Below are experts of layer 10 (counted from 0) of a mixture-of-experts language model. Rows are named router (the router's row for the expert), gate (a neuron's input weights, with its number), up (a neuron's input weights, with its number) and show model dimensions 0-191. Each number is 128 + 24 x the weight over its row's rms, rounded and kept within 0 to 255.
Before each expert's rows: a language model's description of what the expert responds to. This comes from a sample of Wikipedia text that the model never trained on.

# expert 26
Description: Word-initial consonant clusters like Sp-ock, cl-oakroom, Sch, St, Th, plus Cyrillic and Japanese byte pieces.
router [150 155 132 111 157 130 168 161 118 127 165 104  89 172 127 112 154 133 113 152 144 102 117 147 112  92 108 121 130 115 121 130 130 106 141 134 124 107 163 136  92 116 133 141 122 142 109 147 133 123  85 131 123 114 144 112 100 137 123  61 133 114 131 101  95 121 118 122 222 115  99  89  83 138 124 139 109 155 107 127 129 163 154 129  84 123 109 195 134 122 119 126 132 140 107 136 122 133 132 127 140 135  95 128 129 197 149 120 122 119 133 147 101 142 133 100 139 141 123 147 156 144 142 113 125 105 131 124 116 102 142  72 192 130 146  76 158 134  75 161 137 132 143 126 157 125 106 153 130 118 161 130 176 123  87 125  87 141  98 122 146 122 124 113 129  90 159 124 119 150 114 110 117 153 156 150 102 108 122 167 162 106 130 125 106  92 133 171  86 139 111 149]
gate0 [134 187 129 178 131  79 133 172 144 131 147 161  83 129  88 142 140 119 129 133  92 121 101 145 133 140 139  92  97 121  82 115 104 162 127 112 155  94 136 129  90 104 154 109 152 160 106 112  80 136 167 150 125 135 119  99 185 149 104 121 100 152 141 142 158 147 104 133  87 128 137 149 116 113 148 123 159 128 101 134 154 168 156 139 121 134 160 131 138 152 172 133  82  78 151 129 113 129 125 118 150 169 144 124 112 152 135 115 131 140 112 158 116 144 115 123 140  91 149 110 174 132 126 132 150 171 134 112 127 134 137 120 124 124 176 158 116 106 143 159 123 127  99  92 162 144 111 154 137 169 140 124  71 128 111  88 131 150 130 119 177 151 132 126 100 126 143  97 122 112 135 127 147 167  83 166 126 168 140 110 151 131 134 116 150 125 135 158 170 155 113 117]
up0 [123 115 107 142 115 116  79 186 166 137 118 128 102  83 120 134 153  99 105 110 113 129 121 157 156 133 156 147 111 112 163 101  77 192 115 134 123 121 150 152  78 103 171 107 108 160  97 130  72 125 128 143 150 113 161  89 162 132 130 121 137 131  95 139 126 173 112 129 108 146 122 151 104 141 146 118  94 124  92 147 130 112 123  70 119 117 100  95 150 121 168 115  95  89 147 121 113 120  99 139 128 145 144  85  74 128 125 109 119 123 158 190 116 148 145 110 111 147 174 145 137 141 151 106 133 155 140 116 129 127 184 132 146 145 132 124 158  98 120 132 142 143 121 131 132 133 134 147 129 109 152 143 102 104 130 163 118 131 145 129 117  77 151 146 125 137 115 113 134 118 138 135 120 118 128  87  93 109 140  50 142 153 101 104 151 125 126 167 121 121 109 118]
gate1 [134 162 138 131 142 123 153 162 195 155 112 154 104 112 126  94 125 117  86 128 151 144 106 132 113 137 108 142  99 120 113 121 116 141 105 138 226  72 119 123 114 119 140 112 149  93 138 150 126 145 109 142 108 190 109 134 133 144 128 147 172 110 103 120 138 136 105 107 127 143 112 140 136 120 140 119 133 133  92  85 108 115 103 118 178 139  91 145  97 131 108 120 146 115 148 108 143 117 138  94 148 112 121 153 128  97 141 116 142 131 119 114 122 144 135 109 174 187 137 145 145 164 103  97 150  93 106 138 144 113 146 124  99 108 112 159 141 179 106 119 167 133 130 133  68  83  83 112 132 131 147  94 107 155 148 142 158 127 118 165 122  89 107 127 123 112 120 107 149 119 119 131 145 125 100 141 124  72 120  83 152  69 137 142 152 109 127 128 125 151 120 143]
up1 [137 137 167 154 147 104  74 143 162  95 132 121  87 118 125 134 169 173 148 127 151 152 108 128 120 189 142 119 142 131  95 119 121 141 110 130 116 102 180 160 130 167 122 147 166 149 108 152 169 134  71  94 115 124 134  96 138 112 127 142 104 113 134 175 128 116  93 111 155 168 126 107 147  80 150 136 134 148 124 134 120 166 131 161 125 145 164 160  68 126 140 151 139  94 146 132 137 147 167  81 127 120 135 178 149 174 169  99 168  98 122 130 130 118 148  68 131 131 126 125 117 124 101 115 127 110 147 114 128 125 156 108  94 117 120 144 165 116 125 127 174 162 142 122 126 148  97 121  95 144 147 100 140 121 102 166 118 114 144 143 123 142 138 164 146  99 113 130 132 144 125 121 133 142 112  94 115 149 127 159 121 106 181 115 138 142 105 150 131 105 111 160]
gate2 [124 138 102 143 121 145 130 151 145 119 136  85 144 140  97 126 174 118 109 120 130 127 159  92 100 114 141 134 111 142 141  73 128 144 142 157 112 120 100 151 138 122 136 135 108 149 140 149 147 119 172 129 186 132 116 139 116  89 107 106 107 104 154 116 128 150 140 123 136 138 110 131 151 112 120 140 160 137 125 164 158 105 112 128 127 181 121 123  95 150  89 107 147 101 126 174 127 116 118 152 111 143  76 100 118 163 125 137 127 111 139 146 182 118 139 125 126 121 163  62 137 167 160 114 157 109 135 194 130 147 181 124 174 139 121 100 174 103 153 140 110 156 132 127 159 143 119 135 135 125 109 124 115  75 108 142 120 153 134 158 110  87 177 117 156 105 139 159 154 123  97 145  99 112 140 127 131 171 122 191 177 122 116 154 109 139 126 164 147 110 138 157]
up2 [101  92 131 130  88 168 133 131 146 119  98 126 148 121 113 157  80 127 128 159 126 106 115 166 146 174 148 121 177 130 130 131  98 134 134 151 172 166 168 153 149 143 127 117 111 118 100 159 150 169 127 118 133 118 147 102 134 123  98 101 119 135 101 121 119 143  94 145  93 114 131 168 117 124 133 120 147 123 130 132 108 143 155 143 139 104  88 132  90 121 161 152 113 123 133 126  96 122 132 127 149  99  94 143 160 142  79 140 152 126 141 115 122 136  94 112 132 154 144 162 106 117 196 117  96 172 133  74  69 110 135 104 111  98 111 104 149  80 100  89 172 130 137 129 132 148 133 138 137 100 171 136 161 156 121 123 122 195  86 119 121 124 140 162 149 178 130 121 129 116 112 122  97 108 108 125 149 108 122 112 127 123 135 132 162  93 104  91 104 126 168 119]
gate3 [131 157 162 129 119 120 132 124 128 119 156 150 151 138 166  97 104 119 165  65 179 135 123 148  76 122 112 146 148 148 118 114  57 112 110  87 146 140 108  81 144 115  97 129 168 130 112 139  83 148 101 100 133 110 131 137 149 100 167 144 126 114 167 143 116 130 159 157 118 155 137 126 158 124 133 124 126 120 126 116 162 183  98  94 110 102 165 129 101  69 183 171 126 134 103 139 146 165 122 139 127 173 135 135 163 128  95 138 118 146 104 121 116 148 135  99 161 142 111  96 173 128 156 111 143 147 132 103 177 130 146 123 130 127 167 126  89 160 135 146 125  92 102 103 146 141 121 148 137 137 135 101 101  99 126 133  97 102 128 107 116 129 138 150 124 139 119 115 147 145 103 123 148 183 129 128 169 138 178 115 136 129 137 153 112 112 117  93 116 106 110 139]
up3 [104 103 153  98 125 115 135  85 144 104 158 158 123 147 166 125 149 138 136 138 138 100 136  83  96 123 106 134 149 139 130 163 108  99 123  88 203 119 163 124 155  60 104 136 156 127 129 132  83  95 115 153 116 176 133 127 118 102 166 113 122 161 165 118 117 104 142 142  82 122 130 125 141 111  95 107  92 122 106 116 132 113 137  87 118 121 104 116  98 100 146 118  88 151 101 132 126 164  83  93 123 138 109 145 167 133 133 137 166 130  97 119 163 120 146 157 135 156 114 113 168 123 125 118 128 144 101 109 141 151 111 135 151 124 169 126 126 147 148 166 142  76 114 136 156 125 147 172 142 136 172 119 119 131 145 134 139 113 150 127 120 152 109 114 112 132 147 134 150 119 138 154 136 119 158  98 180 151 157 115 110  90 143 158 107 121  86  75  97 123 161 134]
gate4 [123 153  99 123 115 105 168 104  95 131 132 112 118 139 168 119 140 187 122 164 141 136 109 145 106 113 139 145 111 173 124 139 139 154 141 136 116 151 130 141 147  93 113 137 173 133 139 138 108 147 165 143 139 130 122 137 135 144  88 162 133 126 131 108 129 105 193 128  84 121 106 123 131 156  96 185 172 140  88 174 145 119 156 114 145 100  97 136 126 127 134 143 101 155 126 122 148 103 133  99 113 176  92 150 104 118 121  99 114 131 128 117 118 151 155 132 143 139 112  99 160 138 100 129 158 147 141 141  98  80  94 148 115 121 112 103 165 101 134 183  99 125 139  83 107 131 119 105 146 142 109 101  97 143 111 102 148 123 113 151 171 135 161 124  99 142 161 160 132 179 163 133 102 130  86 157  75 165 122 136 155  95 102 144 124 163 107 102 114 103 145 133]
up4 [101 123 116 115 140 127 116 131 166  97 133 130 132 118 127 141 138 129 116 114 129 127 143 120 135  80 102 155  62  85 153 147 122  99  97 140  76 108 103 168 169 142 130 166  83 128 140 108 146 154 145  99 143 137 148 134 140 125 129 105 166 140 149 123 127  82 111 119  69 108 128 104  97 199 133 180  92  96  95 128 125  98 127  99 113 122 154 165 157 119 133 113  90 131 108 152 188 103 129 177 129  91 183  95 125 129  91 117 138 133 150 122 120 137 163 127 103 130 106 158 111 146 164 154 123  95 141 124 130 135 139 148 119 111 119 114 131 149 119 130 112 161 153 118  99 109 182  92 118 147 124 123 126 141 105 136 141  87  97 139 113 137 137 109 145 167 116 134 165 120 127 116 115  98 147 134 127 108  86 141  99 119 116 117 105 124  87 116 138 108 130  84]
gate5 [172 137 129 143 103 117 133 112 124 138 152  76 109 146 136 116 132  99  75 145 145 164 140 151 128 131 178 106 105 136 118 116 135 136 125 116 149 147 108  88 152 107 132 161 135 155 127 135 117  99 122 146 172 147 136 141 119 160 135 140 137 120 176 124 106 169 131 128 121 109 124 125 158 127 161 128 137 139 167 154 173 125 107 142 131 130 162 138  86 117  82 149 116 117 126 142 174 132  84 147 130 126 122 105 133  95 158 136 120 118 102 125 120 137 164  93 135  88 134 112  85 162 137 136 122 133 135  84 110 122 156 124 154 146 117 144  99 130 121 134 138 154 164  70 118 183 125 133 134 159 128 171  96  80 143 146 135 126 112 128 181 151 102 129 131  89 106 132 104 145 126 166 136 136 156 135 153 145  96 152 152 165 199 126 123 116 163 106  85 160 179 108]
up5 [131 132 130 154 126 117 156 129 136 127 115 145 162  88 141 154 121 133 120 148 114  88 131 150 141 143 141 109 170 155 163 149  74 145 117 127  96 155 135 130 131  95  97 116 106  88 116 110  92 142 133 150 146 115  89 148 187 181 145 136 125 110 120 133 125 129 144 149 113 159  79 122 135 103 118 105  94 160 155 113 151 116 133  87 127 142 121 121 126 119 123 137 148 114 138 117 126 127 108 163  91 146 108 128 166 171 154 118 161 135 158 153 169 128 107 150 109 131 109 153  87 105  98 162 123 155 145  93 163 126 118  91 103 165 166 101 121 123 135 124 157 159 128 127 151 148 117 109 147 156  93 115 153 125 109 107  99  99 126 184 112 159 128 137 122 131 114 139 145 130 131 132  80 183 147 124 113 199 154  99 129 101 123 143 113  84 119 198 135 108 110 118]
gate6 [126 145 144 123 132 145 137 104  98 139 183  96 117 135 118 127  89 119 130 130 135 102  92  96 126 141 163 120  97 114 130 139 129  95 120 116 120 154 133 143 147 124 117 113 144 179  94 127 144 131 120 125 126 138 150 117 144 100  81 138  97 158  90  63 175 182 140 136 141 125 159 115  68  87  98 131 126 113 102 141 130 148 138 149 126 141  84  87 169 170 117  93 109  99 156 161  73 130 130 107 125 137 115 153 136 106 108 148 113 121 122 125 120 164 155 129 173 141 130 138 137  82 156 140 143  96 112 129 120 137 101  90 151 117 149  87 106 120 112 135 157 110 137 122 105 163 138 152 135 140 170 109 142 108 139 150 152 114 150 121 138 163 147 135 118 135 151 133 132 132 155  82 161 142  68 157 163 152 113 153 190 141 127 107 147 128 100 147 122  90 128 116]
up6 [124 107 125 147  95 151 161 118 156 115 119 120 137 125 153 157 159 128 105 132 125 138 150 171 128  96  63 127 155 162 104 171 164 145 134 132 133 126 135 135  75 135 118 107 171 142 119 119 103 143 153 122 159  83 102 106 107 134 137 129 152 141 147 190  71 128 158 112 102  91 144 139 158 153 144 125  92 107 132 171 144  95 125 117  96 151 104 115  85  75 104 133 112 140 106 125 155 118 121 121 115 148 151  90 137 138 133 100 144 130 143 159 115 141 114 120  79 127 119 140 144 172 158 106 100 171  78 136 136 111 160 168 127 129 104 132 144 132 141 126 101 144 122 132 139  82 117 138 116 119 104 127 124 163 104 128 120 124 111 148 102 103 110 102 143 137  83 143 152 135 120 171  89 147 160 147 126 162 123  73 129 106 101 144 124  88 125 119 144 158 172 113]
gate7 [118 122 120 136 131 128 107 107 119 136 160 147 157 135 139 135 135 138 200 160 159 139 109  90  94 100 149 130 130 161 129 130 158 145 141 155 114 163 129 137 143 127 116 103 143 142 126 136 147 135 118 126 103  98 166  99 113 130 121 124 137 150  85 125 135 145 111 104 124 156 167 147 137 148 189 100 161 122 119 124 127 131 112 125 126 132 109  77 104 160  86 110 116 154 117 133 108 136 117  96  86 139  56 133 169 117 146 104 116 136 146 148 103 141 158 130 155 100 149 166 130 149 146 101 101 143  87 139 176 112  92 110  89 128 141 138 130  83 138 128 179 127 166 101  78 141 108 134 115 134  77 130 103 114 128 159 137 152 121 135 127  89 114 122 154 149 147 108 122 123 118 182  80 140 124 122  95  66 122 123 159 132 115 109  93 105 129  81 107 143 158 119]
up7 [ 80 161 127 122  74 117 173 107 143 128 127  94 156 124 141 123 115 100  99 146 158 138 143 146 152 118 117 157 149 105  94 117 157 122 132  98 119 152 166 120 121 146 141 122 113 135 106 178 122 157 143 125  83 151 179  92  92 149  79 122 118 120 160 114 175  98 135 142 151 103 143 100 126 147 154 155 134 116 119  91  90 102 139  92 112 140 136 140 171 122 146 113  81 153 156 123 116 113 151 104  89 101 128  70 124 140 109  90 126 147  98 111 131 114 136 149 132 146 161 168 139 107 151 134  96  97 102 102 158 130  93 135 138 135 147  89 151 133 136 138 123 124 131 110 112 138 136 106 134 153 118 122 117 117 137  99 136 136 152 116 169  84 122 131 119 104 125 176 143 120 136 131 141 105 112 116 119 127 105 174  83 151 115 183 168 171  88 126 118  87 110 138]